{"n_layer": 11, "d_model": 128, "n_experts": 32, "experts_per_token": 1, "d_expert": 352, "d_shared_expert": 0, "activation": "squared_relu", "moe_layers": [1, 2, 3, 4, 5, 6, 7, 8, 9, 10], "router_score": "softmax", "normalize_top_k": false, "routed_scale": 1.0, "balance_loss": 0.00296, "balance_bias": false, "init_std_router": 0.0157, "lr_router": 0.00134, "vocab_size": 8192, "norm": "rmsnorm", "norm_eps": 1e-06, "tie_embeddings": "early", "optimizer": "muon", "lr": 0.00344, "beta1": 0.9, "grad_clip": 1.0, "batch_tokens": 131072, "seq_len": 256, "train_tokens": 788800000, "steps": 6019, "dataset": "wikipedia_en"}
Below are experts of layer 6 (counted from 0) of a mixture-of-experts language model. Rows are named router (the router's row for the expert), down (a neuron's output weights, with its number) and show model dimensions 0-127. Each number is 500 + 25 x the weight over its row's rms, rounded and kept within 0 to 999. Numbers have three digits each.
After each expert's rows: a language model's description of what the expert responds to. This comes from a sample of Wikipedia text that the model never trained on.

# expert 27
router:439520491475491485562567501494516503451495483522520471543520504527506478532510506502496480472533484517547519517514547526497487497449508511444491497536480508506523526506506470493511532461482499460468474512501520516510507513473499525526482531523541477521502511501547523466530485476508519533479517518460470510505524529478495503493466486495483532502488531529478464530485530509495532526467
down3:508504491512486480531505530506506502521542467445472497507536472446510526527530474489477535466503526505496473504518509529488505443512456478529530482483504467545511485483504508473490492516506499497523464507516463538535500550557502523472497471474510543533455439466484526504526498514517483471478526514506477524471473515499529498526500510500464485501473505500538487509488508471547517477475
down4:476478528520479519493562502479497515534505550509447491475508537473524480480479469481480507512515492509513492480521463516497475478476470510515445511511526520511492444556476516515487527458528532462472492505461477482480471492479542537494504538487488513569486547535473492474473486487504495505491471531516503513475504504549544504484481513503511496491450513519522496525504480505467508517491
down5:439549476517566502482471450494530496511526486509549482537516502523468534504499484489483491507488484516517473508529472459491502511556466488514528445469548487506475532471487494487522506456491463530507524449470470473499476488490507543489509504484493517496508530541485478507491451519535483502515512509514513508502537529537495504507478508533517470530511505477508495493465508492492516545481
down6:516540464537500519497558525495524494498478524495441452541481518516489516469505514486469518522486504437541492493477506498489512510449518496521480489496527489497477458475517498469504502475488509498525483503515449493528521458497465536475509503531490490534530520507531529498503486468545506511506507486498495475531498446490476518510495508504473463469430493523544483506524512476458499525464
down7:531502467495515532497502512482504540488491506505523515478533479511460477501490484534545443539521469463475482531450471511485486513494483522453473468521535491535487531481491484450488522519514502485509486505466490494497506489527554491488500445479466537481511494468543519489505503572501507507524494486502518463492460495520514520501468496511517496498545481554484460500515530501525527529529
down8:497495505492504501466521508473489477464487535550474506483452512555501547533504502503540511530527487534489497447463495485490498482488504482470486516492502518498475461511509505467539480515475547477480499509487510504470485527471480495550481451492455515510533498461528468494470498487506485493461502519465473505518503494504451508484503454479495511532518534511449497457465468489485473483444
down9:498522475475486514468552460486508461520524498522492477502489493522550479527519454525490499536500515499511485516505533469499471511539540504461492506525514509510499477477470512468487462504494524459498532481476520453505495529489502507540553511523493519478504505498540484542466506458481519505452499468463477490487453538522501501459446536481537522482491473503468543523496501518525508520510
down10:506486467491464565455509509488512521528484491483522491505509451510518483473522539543490529520506495492537503530475482497498503499451475496513496507490519443536498450479503519486475523496490490450491492501471521490479489457500493487519465520505520502531535504510452460483450519479487521521453468506463541539476484467510508490509497525509454480526515523474539479478562493504520474512495
down11:534517497499522526537480544516520481492481513507523542539461545485499499529507483519517440549494446510483512495523472472512473490514469531523517503475457493507464493486490482512481493470547522428511495548477503494545480504473507510495470508491486497513511490540491444505485460520509495518551478553484532478483490486512511506462509510495491494527515499559492525517531509480506496495481
down12:546531500504530505470469548526449520499498517475499503531513518526517486541527464487482480506508506502514516494562543522497507525539483433496510477491453477441472500502506497524489490510480435519558498511510480513486507491529467487476497533522493510499477514485485463507483496495448530505495491504512473556531480506464498507470492459499503494455520505527540482516456504498501486517510
down13:475445482459489473519551504534518545534490516506512510512513504522475513500521479483489552507526489480532504514556503464480484514512487467462503513506491505474477490499525456517514510496511513508454479479500511508527465512525467496460561462466483491479461453521507472496523456486523455488496513518502498533515534530566535511500491515532509508491499472512484498529492536539481531525502
down14:549515473478522515482483545478514505482464464508542488482517532522491470513524464467516468510465502571532515494484499468496502492524496461518539438514527485500554516494488539510544451508456528514517496478499494517528461512487487493506489492508502550497516508499484533514500546528480453465487536488499486505513509541499506508492515524513519475511503452543468485486475512531497506478513
Domain and institution nouns. Topic nouns for fields and institutions, often ending a phrase, e.g. government, law, education, Party, Justice, soil.

# expert 11
router:505461463485436485476520501535463513527497509490468489496510503471517464542509509533486529542496512531567500481503475453542506538516507476522506506476507482489504486497499533484507488531514543475519482526480540517513517489489487477520487495524502489474507537499523507484505482526468497491510516501510467508494517435487487483460540468470503517494522511461530534423536477508517469460497
down0:450507502484483480507488515501516484534481502538497512503474462485484493518514506443490518472526513413501533492531550515469507543495475507529482487501464545527530482475518517488489484495469511487518481476496457484532474490511504456492478499518508468491504476491493478470542490492501533501489519510490523476519505513549547459497500456502502499539510499484552437479518506477472474479462
down1:480520489486478480491512431541515520447487469446438466498564508480513495532498541498486511510472463474557526548493506466493477507538511483532499491507480501515506499477512454497478474520491514459491486511481532458538487520489486524475483523515493493479484480532513495488473505463486504513525483505496521483484506526496506510502514470510495527511429524498497473479491474545475475486530
down2:490511486490464508506510469485494508472503462488425490513507531482494499487509492483532500507483464475498484455457515513503523538499559490510530511490472476512485469498463510515510516499476493500485541492530513474467464491527512513441521467489513498499520459486532494553474468486548507482552503451519452522505542480490490498487498491448522501463493474500525561504496500515467478494475
down3:531512474513538497497517508479524439495514519508517480491524516452469473467499491496511518523475499547508528481508486482549493483485460522482480480490503451474476458504488488498497479522498467492521489528473494541489477507575522485435495486482539488471523521520508498470523525504522468476534505517559498493472482538555485519511522522519503530443461487478496487486484488471503499498484
down4:504573489509510480508514509527498487478520503483490480492479509497506478428477455479497509470507475527463456473481508509497503458502479505496508533477489516502485502463511534479528532539492478484490466519489500469493489487488554439476488510471509533485466488521486448532533516494494503541520480492475481468488532468464498442462505557522503511456507506496506540522512523488497512517530
down5:499486517480484481503459500481448496484521510535501544515506518460506470489499479532508429501524521478532494509498482512495477466497521478462496494503473503528509478524437499518511516467505504510448520536500496497562489541476534507462515463502536505505508485472475479522492466497489520526467484550497499465535475533515517576486497496463525527492520483486510488481517470467473504531501
down6:491507500506509511476490491513492501503491543496506458499537466506536534520480483506473494469502481468501486493520509524492478493471552486460540465467487463455504500492512477512453491508492528536462534504497495519494453499508507516477496483456521517545534532515512499483454541511538486520513522543534443505516487518564505500534502542462478489534500488490462484475472476498531542468503
down7:529468476504464518524501479496510495504466491458489480474532480547492457510510526528445526486508511468518488509447491492528485490469525516515502526538531504507522484491513503498538514474499543528503499504494489465528475471512481463481478474503494526496493542517540515545522487497496538554562492529517494486510479534524524506488435451454517506502528466531496513484518509522458511490493
down8:499430501495511541483494491481477465516517531507476466534524494486502494483494512487486500448468497552538441522462531505541519545520468532474479496528472451452513451483503525495508504459520462499491520517520452543514509491475514510529535501491526512483479506502510493511501484518495517493538496479521539514478503501523516490488502509455502487488508516535498471463495433533504497498485
down9:532455495453497521512488506512488517473542518529531475501523526489440490536513517472479493496489509463479492519474536561499508498533512436474489523493484492492524506500485497494509502518505527517532509509491513520517502505459494538463493525511445496557495505484494475515502458516487515479484459496508464491516455511526458550433486470489491511475515519490479512504553504539475526522504
down10:515523534499463499500554479412546494497520518491503520511503504473496497520518444476522508536525500474471488510490529486521482509525462477489534542525460475516509504536484485492526513490421504499481528498480508492526527481479545473488497516558513482491482494477509458482468458492497518486543536488533489512493497483522536498508486511515510486492531517510485549534492508470490491509533
down11:493547513496502487543471476455499503527490458526508509515494509549514534468484516474465521504520479508479508518508537513464462509509486499510536539469487494489560526512521513535427493480498483489481492535487515519517497498524509536493522518503500514562481524495544499498503531515519506527501510480527473533499443574490454465494521496489514524512460488478538503510478525492509484508477
Capitalized word starts. First capital piece of a capitalized word, above all at the start of a description line after a heading, such as Ch-ilean, C-ristina, St, Rev.

# expert 10
router:495483496503476502445551470506497520446468455521487466477473504493485491519513504532493534534504492525537506525507496479454491543509484503494532523483538523493535524454517500457509515508500471475513488488489485452490506528528496491492514501529511473525497515510523487537470508526507488507510466527496521503510526499524482497455515482490519462494427532527554522458525536480463513446502
down3:508559495508456493490513475484541480501425519543538488464506536508464522518495508544504544491488496489498532479501487485493534502514493513503485490502478513505476471486481505507488525519502520515530522515511447485458482490477512494521483521511487517487467538455465531542469561538485524474535519472470516485456507498484497479487493548512517518506507490463486502515489454476479472532543
down4:516444521487503513481473475489521487471488481503470482548517494522521464502522519489457533502463481505509494499442484499462507465499501471514469524510472513470502476486530516539501487468542483487518448521528486492469480509512462526446505488498484480490506505484497496519470500538518481453521477514525492475503567492473468479484534487471503585472503500520490516467488504489522538492480
down5:503526490523502527484505496489519520440485512486526477472527504528486507505529483522498512475511480482527567461509514494457515508450495503511469517472467513504479486479488545518525496468554457490527509501504520460466511496533465524516517467488456522511511518480525515479497500500505475528515481478489474476499481481478522503447483482502509526495496537480482444457515473503517590483504
down6:498511502487485547553515497540512508495529544522503513530494552537545531508492516497466539488479469494491534466508524544537496482481510483462463490479491555483493514528450503494512469484507467474525494509526482505535515526535492486493544509474497487554513515475483505519486483504462510466480494477512452536495497501499515515515498509537540525506462504470455509506473471500529449512499
down7:447504516518518475472493518512518533498515509501497512499483487472474532465543527477514481505485496484471498479513541503512536482547485503527460520504482487492529500520506510489515501486540463550566509551502482498502501529536502486447476495534492482486470517492498508498488482543480511519539495498530538495521443491552516501565540510462504529477501534504472488508482489483444516470501
down8:493503506488503507483441520491539468478509517492504483502523485433482522465545486463506493484503497514509531487499503537471487520529492511511498511508553486502519514506519505513499483499501508529467520497476511540510507495492481518521486490538521482518528501513514504482529527491503488482504461557559503497459486522508533539501463519539483565532461507522480463516506542468573554487525
down9:564464476502485495482524460483546477523503476479476470458511532520505468443510521508526487499490471542515522505468502482455509498467485524506496474508518489509532453518509471496479455566502512459525513495469511500469544519480523503483479502492492462487501478510529487514522504487533536520496494493527483438467521522465552464484499496518464468488482505489492491522514498474523525497527
down10:519513485469522476522466489460504490506501497516512487455519535498544527508483498547499470528471518466537496491531497468482490525488463542499500509531524523495549465479500491511489496498470504449517518484495459501480511530499495460514504494502447520490529497492509527549517518492519480496496447482505508427491542498541506502540484529463532503482509495514498486516500470523502436446473
down11:497517516499512528488516541444485505518482498490484505544534479512443524551452505505509485477450491487508494510463493496471528464490466508526482510496529483475467502496459530504490531502462495530495492521505479466496499526508510503482444472454483464475472531528474521529486522523525527485518506522505484460484501509462555508532476505515486489554499549503492503526442483537500493519508
down12:510520481490512505506494541488512469538523507517493519520491551490466476457497518460538505489539525510505511507517532490503528507540502469459461546490508482437514478502530544493489507518478512544511442519527537511557467479451505510479513510468494495532488484536520490479503497495536503541495475505480508482468528525507480506477454493524506522504487557505491464523482457484530483495496
down13:502493486498456489476502504527502545508517493462496521480467511542497483491524516483494486558519492482540503541460476505496527471516509530531464535484544534468500480499513488537504488455534490533490526484472473470531497459508485508493506478522498476510546508512470516494522459511475476523445503466473531496519515494536514491515508530517548521528488496488549513478498518473574478485523
down14:497533479518498496467527495466523540498524516480474477487475468500481511478474503479480490467500468484515480503508502513480490507525537503571472517516477473488508513441494495489478489500455513478522521487479532457544512518484529532478497500550481533511535519503475486494489438466467513484523511556540488534480503472513504496483491460525443521539539490490543452515520499520500495504513
Word-initial prefix pieces. First pieces of split words, often prefixes after articles, as in dis-aster, re-opened, sub-ordinate, inter-, un-.

# expert 18
router:439554454465510473536535473499458448453493496479520535525507509521474500488529495484528521511481511522517537508508498504475489517464523456467529497501503498495517501495521465503506525543481477506505491465508506536496512482492535501519476525502533550522433487501493534462525472475532490495517500487481510530501512532479469516460485486515481509502515482528446483545477476507492529512469
down3:501450522507456475529503489481525531479506509516505483485476537454539494529511516507505508490505520479530463476545495503508517515503504506468516516448510468494484467497504516486510486511445497480488471459525507477501506505499523479505505481525481442463485521511487473477487541463505508508480503509546552461516485524475538497491568531504496468513453468576507480480504495506465527516494
down4:481547469493537557505473502491482492546503456488520500529507501448516479513510494537485491515515488485500509444521521511514494508494444490486475513505523491493452540484482457524491464540500477525496500499498502518462466489493490480497553502496457487546508496465552502514482477487498475494511523494502510490537523468520496486487491501551528463507515517519420477497495508498467501492444
down5:482495497515520447501521437487477515514517488508498490476495491502496498491497491513504495525566491496458488474480463511501480499539494527513449519507527491479559452553528463474517459502480492492538537457500497488522481498512489450537444507495507570502493485519469467498504502510504483508485514477525503469505499480513512506485554507527495473469484514498476488493502512522557496544467
down6:485502524541513450536543518529529498511459478472498572490514486452500511491508499477520502480502492493520464473468497504500462510529497477477485527484492475500507499512567492535467465511504534513433513504467509497495503465492489479492514477550537498486498493476478495527470544547490467499456488503471481496492477541488502464478485491538498514484514528495492461513483466503530476479545
down7:463501496513493453516547503521479473483562521475498494471432535489482511500462489479462531479473477482497495501478494484507488542475521508526500489518527500532480494521526508528467506484506482523491516463542493464493454509505502481505508482501475502498492490447476527502476483453518523523505519528514498461454526495516515497539546525479507480468511479466557518493438510473502479479464
down8:488487482510511509482476507489494514493512507495531507522491461537448484523491498505504511486503527476545508526499487496448475534523503494525535490516513490496534479509537522474536473531466547495502546487523475464547499524487445513532476507512472518532500498464481491473501491443511513458522450442517501482494447500475511514520516498498454510551534488499491440521481504536500514504479
down9:511433494496510505510466527509558480512485513533511499538527497514503509503487515514489535505490500546532470487516543491500519513453534513542462492480489489501519477492523522487469505533518489467493481470507520513508508484504477512468526538509496484498526498488479458468495479489494490512474546476493505494461493554498530515438474493489502480510496465543531539571524522499502442461526
down10:518516525547480514484495535474507521492499536487505503478522494481465480507529490476492487458479530516492506450473440520534513503539491507504506512467529484502548472465505498486497472474443479446473473471509468508533476477475479517501494474485498486492530530537514524480491504499493535513447501480456489508508503532467482532492493463466489484502438529517490464510557472498533500484480
down11:500497502509521480491479522498510551480467450478473481473451489517498483518513495515530476493503478458513511466529517478520493479518528553528530516467474493540465537502514536508470474475466475488530542483510510501481519518480495470509487482527501523524452512496526483478505468477490524509485478468452500545533521471530523508523510459508522477470508502536536502493478561467447485496480
down12:517536471509540528518471482505482531502466515518508499537477467541518531506516503530549486517484462486479502530506530497466485477482501501514503508488518534496461521474508531556473474443500454555504484498492479529551490491511513510495514535497493511517531521444547456518533521483516510453483514494496524521484487511487458535458514519471534468475508497530468475507482511512502503511531
down13:517499526494502534480490493488497484476500510461475526482452478540509485492480455478497457456510495511495503511484485502494480482486541495566471533467510504569532485468488497475522493501516492506543453519527504499485499528502508550536485478508548511495461494512526476515534521474514490531544541493487485501539543517527488497537525454551489526467482511505482522487492460490520473510510
down14:498495485481520532457549459506472491474510484488523444503510522488495489534517524488486492474501558498484525475479497479471513530495529503494497502445532503491485519520511544488499475507509511498465507550508504452539462508513495461528502533486470513536480447515490497495488519554476508493470456566489501505505452514473493510527512494463463474473539502473520487524497477528502470471478
Role and descriptor nouns. Head nouns and participles describing what a subject is, often after "was a", e.g. politician, footballer, located, based, born.

# expert 22
router:499492483474453500519485536528523529553521535470512519503457484492511474573516515500514460535505546521491471513504469483486509508494484529537480521499491509454455544486474464508455472514488493488469462559528474499500495510455472506520473523534511518504483500486456450494533486513518501490482471521498501463514491486491513510493465516526538504527499495491505483512439498466507489484516
down0:492485474520468523506498487500486540421466527482497482530515528465490466484470500481447476534522506511504473533518491515475486446507502487516516490532485455535490489544523512520536523492496477538446489514507542472491480479516476502484538467526478508480513479494478506452504484524513549479513462529470477499535534509531488514522548508463528471484502474504496473500510514489490493527524
down1:486453503478500514421564510491491527511493519493507532504536536501458505505548482520513465500504508516524446493455518474463486493526501487472542496477495513510503483479533455500461531466484496480508503508502488445427550497506482495476496468499498461506503545476489483486476477485487514507501476490521481518513484472487458488506510488519480473513452515519513498506496526472461465501507
down2:486468507475485482501521507492500505503516525481458493464470501489529496536529544521497491491492522495501480516486529514505487512487534534485497528516501524508485492486474542476476533497506488505447491579503541523526507479457529511483524532530514504522468452495465480451504525475453505519445476483511501487473533497474513509454501519523513492514493486464545455547546493469486523461497
down3:491505462503512551481531462495460483500505464441494457503493523484502494483461479533498470470491488506492469497528459477522505477497495473464502499528518509496504466530505487474451512505576467497492503479501492488471465484475546462489485500499477496500495467471520490532510485514486548508493504484488503482503535464537470481495538493452516537503497517500471539496476489486421535486491
down4:508499529478489484499453515515503490494491499499508544469480498467482521516526487524502552492476498494511468559530584508543499508468495515518537513494518513515473512492548514478473508518486510506477470528504450463517506503536558490469516469503455495500481506501485472503502486475523469482476511515534453455513488500475495487468519504472540454446460509513467507489542488505507519512495
down5:488497507500522514515506502547499515504496483487476507460465504465449497533535485500464508484482484488512467452537529521499538512497480488491477481510473486507488491566501488508497517472521480506544467562469514534509487477487489484468461475515537501487517483435467484495495525495509461419481486517529472502497489506500469528496504496481481521484488466487516470459500544524501452531490
down6:509462505538509446500495482487480495504522526496418489503508494521482535478510520501526469480499483501484544508547502487497492506482528525515564509465479457518480537484505499512479527506563512477487479477513523499497521523485485512506515505505525485512535508480464528528491557479518495490463512475501487432453481440507463482545476482495495518507505482489474485467481511508518508456501
down7:531472479500549533536523534483532474491497479494514522475525502480512495494550521491466522526497493463463493498489478462490518520487502530520516497519546508484430491538525479493523462525512506493511501510478494465496468509506536468495481500524493547482527547461499502461502507503537504514483521508508472447489498491530498503482587517488487482497519533514488506533445476473547491501502
down8:492522525511486515509493505481537518525501483473476531495459481517520468500495559469517490520513479519518530478481495496468523532494489521454516479461492501555514485467452511488470542500525513488489497482539556491493494522496455492491541468535459490457508505510479491529517501501459513475451502511489475480474500531529488532548460529537526531491476516500555500489522497534521500522471
down9:516443524525501511495510513522493456549531500493497493490559501517478505476506499535501467487517516514481493507471509475459468529482499514458453491469547508522541484517505550512503476488494462491478494501477487437497487454500454469484492509507498502498490528524462487463468488472540526486528480515494510492484511474483482529507458537546542524513530510502455517512504500453518520461498
down10:472508494487503488547503505484519507506516489486526490534514549521504485461551492478467522512512509535494480473484476489506514512460547468500544476508506507500515477523511506512526479482461517490516548495507503472464506512460452525453507503477500469529448532485475497483488508508491522482500543499496523515445530510494466518490560492434483470447490550514483486508517527477527494501464
down11:508487495497549525527496491466483537501479537498472510477449471499506543495529470520493526481502505437500523493549525515554503489487492448467531476472447495533506475502523488479504493469503508470493479467495549501485517460471501515510503475503508449506452506508479474492478501492507521502505468477517520476520542468458479491502512501499483510496567492485487495499422492530506495493500
Ranges and number punctuation. En dashes in year ranges like 2016–17, thousands commas, minus and plus signs, and month names in sports and election tables.

# expert 5
router:509495479472531527476478544519531522468504518532487457473506501515521484514508465513489525499523486520470450539474462503534525480498461532482513456542480498463490514477508486465471490488487473505513526460493460489479494536485492514531520495535485508463473507538463467546476478460485469487536506487520494485487527493502499490506463536514482484463442471503526504478547494539525510512532
down3:519507501539467507483499464477527491503512500505511450464479468506483504531512505522517524520481504520484500479503489507481508515490529511481501516463491496497479482462466462521491527541467494480469473527522425508485443497480535526501485500530515467517504522439520566519505492486539488520500509494505463539477530530548538486496467454506521493523534491484556532522513517479523502489508
down4:480479492516537471491515492483480456501496527504547489493517546427485486520476511515504556470489510466505532510512506524514539504485497453506487499510471447485528519498488482516479487455469508457453493491511510499519500495514515525505480493484526500478503559453475530460493451452501496489503494527472524478481528500469489505443522463533486462480492529521476469482482510487502519499532
down5:487592443495481522514519449463515514512463518510471501510484499514487499513489513489556464508539542512484516503469549512487508489513547511503499524532445467509488464478470454492532519507496521551497490490523502507469508503514504515537506505490488512472521490483429505546520484487488477497520530515505487506507490521487478507512491525472533475516493473515496491534491508462501454491534
down6:517515532505519472494463521487492505507508514521505507511532534488482502489551491482479479527511512482473500548523501502458553485528461520513538481479446482511474520482439530485489495468500508439522533475496498485499476545473509519505495476480464481484486492551431488501532496492495483458540508525497504488434488471503484533503521521504440492498464467501490496499498512496483503490466
down7:502450509475507466490489486509503457491507491533525481506480493499545516516493512505538503462534534478485502538487500521490458461531492528497462519535517485490540478494492478487500492480523520484515509520499548510507522541517467473510486506496524484467474546516465531531476492528504509482511471518532513557486454465530471525512492516528542510508473526472513476536475535570518460513475
down8:513504490480488478529495483473513459507477504438520510520551513506497462490523473520484528491506528494500488494488450508496494532491504494457460511519506489490509551476498494515489488509548488559507516531516529491505443478485491537502500500541510515497444565495485453497513514497450547496543506493529487472512480523550524502487492512509486446483497516562457486519497491482507507497499
down9:489538498548520486475535503493519511572545512476530514502547500478532504537510537514521486508508525549490501507487507484497532480474517502532487522473500510488499483503481476533468490523448471509493475533537549519486460514501457542493485542462520515503480506481507493512521520485495522504498509542521525455507501534487504501575473495496471478504518520502512494551536473523486488473524
down10:478484498516511489521493510487512472505482537491503515478533462526503491509470507518485535498513501533515506517494499463503485474532532473528501465535517567496511460435517506522489480531510510473525485496476523523446508521511506503559497517479514467500509555521535513511457506462480476515472540559466478491531541514513525463469498545519506506482524504462532478502522463498488477482525
down11:483511466476523511539483480500502467470480507489518500481477520475520520524534521549503531493515487451471550535465519501518475515481505516510488490510521487492520509469505487485530503469460511524521495489472498467501549523486511476559517529489530499479493536535559460509461511529465534519489481496539524476516496430490526502507559486488514459509537539518514491500521468481487509486509
down12:519534525510519497490539493508436528498462496497503495532492517494480514469503508466512508487498496520519517444501443493523495559507539496511490471529498557493484552455540471526527533532524491510488461508520518480455473491539489513471494480517499494513540511446491475503464432514484505462501491512537513496484530491473502528489540486526527508496527510513522517513513512500484533502525
down13:468511516476567482488511479488530525477507499505487474538502537470497460487490495513507517519553495492503508520529503513460510496521466514495548479503495480459495519512553501500464460474497539523473525543489503467505479512497482508478541508450481525457505534456519523482465467486481490524530543506526462524469496537491458510507474530536553498526487505473472534495516508476516510503512
down14:527522516510478516538498513477459508503562541483495508502484467477542487507471466475502522515466505477482504506481500526492518516499488531528533545494480529471489482495462503530507502447493565478490509494493467519506469500522527459469487500536506490531469485477495509463525484516544451540527513515493486505478477424467503505522489537479524503464519478491524527472527528536500507491481
Numbers in data. Numerals in tables, coordinates, addresses, vote counts and measurements, often after a pipe, colon or parenthesis, such as 39°, 120, 77 kg.

# expert 24
router:543463455507483532479539508473527485513504491462458485467485521507528482541525529507476472484509525488457485493538513471505466506437472529478493501487509482482481483490490535462516502486498469485536478491474508480548511509480475495492506482514495495494463558460533503481507506556496526487496468503537483484505481514484527482480539479493479504479509495501516437502580496510519473506496
down3:516484466517494491565510499517522544470500489483452498529473506517567477530494512536550503528472500497499461467531503494509528534528492471509482495484478505534493513487504488462531493496466508470528474481549505472541537466482522511486497528480485541457502465502470549475504544507524532530483540497483529520495523514506491496470485512491482492507542510483470506489514494474546465502524
down4:475547493514513477519510511447499490520558493487550502539508504471512488473495466467470453514505502478494480469503471522486533537482540504517538500510513478528519444540459481492494521501485521484509530445512504487550504533532505494499516532479473547535506526512505509468496494493466528525492500478562486490473523501490541480481455496506521528487512505510482476530537512489502514538481
down5:521495463478478502452518508508476504542499478480494524492522461525504529527507544486486493493459463496518490506487471498532488493488487514542469455474525489494502550546520488486488500486479473509488525512493516538488487510497473494458518500499498463489518517487504539494520535579508523486574488520523542489510453502457491512541511482451525483521509520469519507449495519477529525483487
down6:562461480482508460484468505452471517505447519471511486524522502507469526497485485438500550484532517511506512460525515502461478490506470463478522474526483503460530528549509511522511517495492509492547491488488497502508483479571505502546494457507474503530528469523495482532502484523508500523481518491495470524499494477494520496503504494513477532492517507472456511483451489531530493459466
down7:521535508482493516473514491483511481506469475465535505517482520505495535521542539457457494519517497487475495526511525522493460446531529487520457486534496466506482514511539501475463500511539523534484508540497516515480483543511484480512495485477483507519449496486508561523477524477530498470559454519490452515513478494537479510519518518515494495466485478537515553512465488504512480532500
down8:559489467510484532511491492502499506472468467476479472490523469474508495496532493516486486477490479475492538457484489502519495499506497524510522518498497496451502493505490479486500468515534581483511476480568494465434515508492488481441513497502516494475487505497488486488476457494521489491502483483530508488517479492535570521551546467533515500468519498524497541460509466481515497473521
down9:462489475527467512464463481519508515477487519498517498474493476494530513496481512465531473531557494489556462530474515462491499518480479501475497493494519501476471510492511499507496483506463495475500448512497531471507472548500458510451472496500486500536531440469520434512498505487528463520493497524483455520525487495499478493523475485464524499510491507533510497532478501435468510499451
down10:470497503413494498487505493494485532512470518469457476493523516503482503501522492523484460528466485478544553537537509486503520512507495495532464475486486469505500478508480508464502449503527501473464516510471481493475492545490498509516531458544454496501496522491502456485524534534496512491479438472533500482508522482516536520451503488549518515533481466471501508490497520493506522529476
down11:481548483499498509523488506491521516489553510485533479536533490479490518462543473503471501541520530448509494503480491490514467505457548505509495499521514481505481489495486482472476506474482497532519469512514519474517541489457487470507486496559492539509442501536488524473494513472530531507510494502473528455486467490527544485444513478538496539499488525493496469499550472469495532486476
down12:530469509541497499530503496526491530503494488510506507498495515518521516446480519454436512514519527529496458479516491490476548496450488483503484527506509508524531496511491501512498524491504499572499517483499541521483463533513517503461484482491478492508531484532520497515515505499516494537480504489507492510505501534537499456452494520514447537490500485517459455551508544444532557482511
down13:490511511502538509519456496528523476483511462520532510548492469471501512503512542529535468467531520490467492508502492461489470522493515477471525527533444498477509534500487559467517520510545526483521539504501458483534496494508537451480497513486521458489517464514521500450516497465529487475504486474511483474506543497523482454546511497490471506548523488491502527534526507489512482523488
down14:569544465526482505518507505461532499485510522517484506545516498542497518549486526485474476511448513493520509458460463486494513550530529507516501510495507512493466534490533522474509509510430510510458497473517469485505469493458475509497490521518518471441478544531511487529496489489533522525495475479536503556492490478484518512474468513504490497489523486543478502502478503512500511482474
Name-initial fragments. First word pieces of surnames, given names and proper nouns split into parts, e.g. Bur(dett), Lar(ry), Hal(en), Mid.

# expert 7
router:516446480527468499497487544555505538472498495522499476485447507461507499497487500506500510510470501482501480504504518483526499488528468485527500501483461497493450501482545505463514527460464521513506488507495467520476501555519535526501511474516513513472464484475483519501476467452506469541478480520517550479493500462493521500521484453465518484473537540444501466507491470496449526495499
down0:502497512494529495483493511497521484532504461510518525511518485479525454511508498486460520503475512540519473468519536514528484514532497485506448461480483508503517520471498473499485505533448570528490506512529509492556507502468478503520537520523546509484509461519506495538486529507535498443507478502547516494458448503489509478468505457465481487500443482458501527486499477471490479478512
down1:435531523476513510520483507494544471519509454469482491525513499454536469544458540516451490489486526516487519434512479485525517504449488500529460483496486543508514526475500491497534527478536512517497498502480510493525534524491498514535474530477532514512500495534516496490492482500499506472440527551513510456496525462531514513533497511487500510507538507537488514487489493505489447517492
down2:491487490496487472508569487511512460505553506484451525507512458507497569508488516503488473518500471494505551513555526520466489498470469535518487490476498493491506503466508463482545511457501509485517515514496504487486537469485501477523496506515511500510517504502504533516529504524509496493495506470530525531475453499520500490569518471499529452511534463481501534483445482493456472470528
down3:554509540502413510511485517487498554524499471542533468519478491463522524517467475474532491542510492517519493504518496504505504535497523538479457525482519514521540504488464552524516515485459469465510496514523491536500496505523443496471504521505523493477489503500492465505498541489500507479480482476551482542524497504487490496471487493497483525531471488516528495561502495506501462474480
down4:512466482496442492501496465501527524514488476507521465496510494501493467495511434503527538447496509513486521479549494540499549518532512502507517492446491480511481493496469516549484518521484518459487517507466489499528520454473505507518496476471523541471492519498460512454493491496552482503510544510498464479471515557509502483522501510504519481525488493516468543468475520466522478481455
down5:492539491539465467472529480501454477534490487503487511514483506477532488502504517513469503501465502493499523492470521492498526526464500511465506523522457504484473566496474507480485519475463492511478512451515500466481522514469470543490517508495482524536498514526505506470526441509474511514461507492482443500477472486535485489486525500476504533465463463521522490469503484484530564499438
down6:525504491492531498526491503505484485457492458475475546514481481498524523494548488477488457495482489489537473519490501447493527530513483479511461512498510488512525511482512527520485462498490537517507467468453492487549475482523499495471507546542514533520485503558538491498478483519482508464516508502469454477492483508481533492533520446486482546471508473549479538478460522485496512521467
down7:469454476522527541510473496495520505468481531511470477471432507483519521499538469508513535505470555497505516506468447506514438511479504504455529472527506504469489463497503503525505462475499491493495522453473499456466522511522486476494503506495499485523487483500538492469454490475537504469480509515500515544482492518520506552450504456506524471528514525504532519509534508488514476492490
down8:515454508540484514507479481535520510524480466487511479494483577484486541498537498475499489472534488511510453477472474497506516525467507466544515507501485470501490516530525528472491548471489496505493476506514508512491524537548471448477508490543515442516512512527526478505494547506505484505488478487514457489510438499502500514514467536448507489499495489502484482498482506467460456465485
down9:482485512502499535487510494454496522490484489517515461489519513471553508511467483495464509509495471468532519545520508535508520465521534491430489470462460527498502494512505509454466514514492524527459544523447499482486479496535526496543511525489490506527472532481499501516558472489472499495493526526504504483494494499480523548477472470515551482499506485478494495500517507548521551515459
down10:478517463458495483472481495468497461510464509525490508468451500471493474463479502524506469500498507483527556486488498510494507499516482497488471506503501520507505430511520521510512464530467543489537455501500466517552503482489523476479494517532483534517475549534526505509510492517478468525525518467573492491503471478550489492519520535511516493481519457498467479523490554516521527503490
down11:466486492495515480476479504528488490495462488524511509479455457493530532489504514493504530517502509519495481439527502506510501448537512479490551477485507502479453503447511445540548530481519490504517506466489453500440533478515532506509520506506522507524541493473520503471440477534536512470494500494524501476526517490521477507485569516529492516510516500512506512492482473509475504538474
Opening brackets, CJK characters. Opening parentheses and quotes after names or terms, introducing dates, acronyms or native spellings, plus Chinese, Japanese and Thai characters.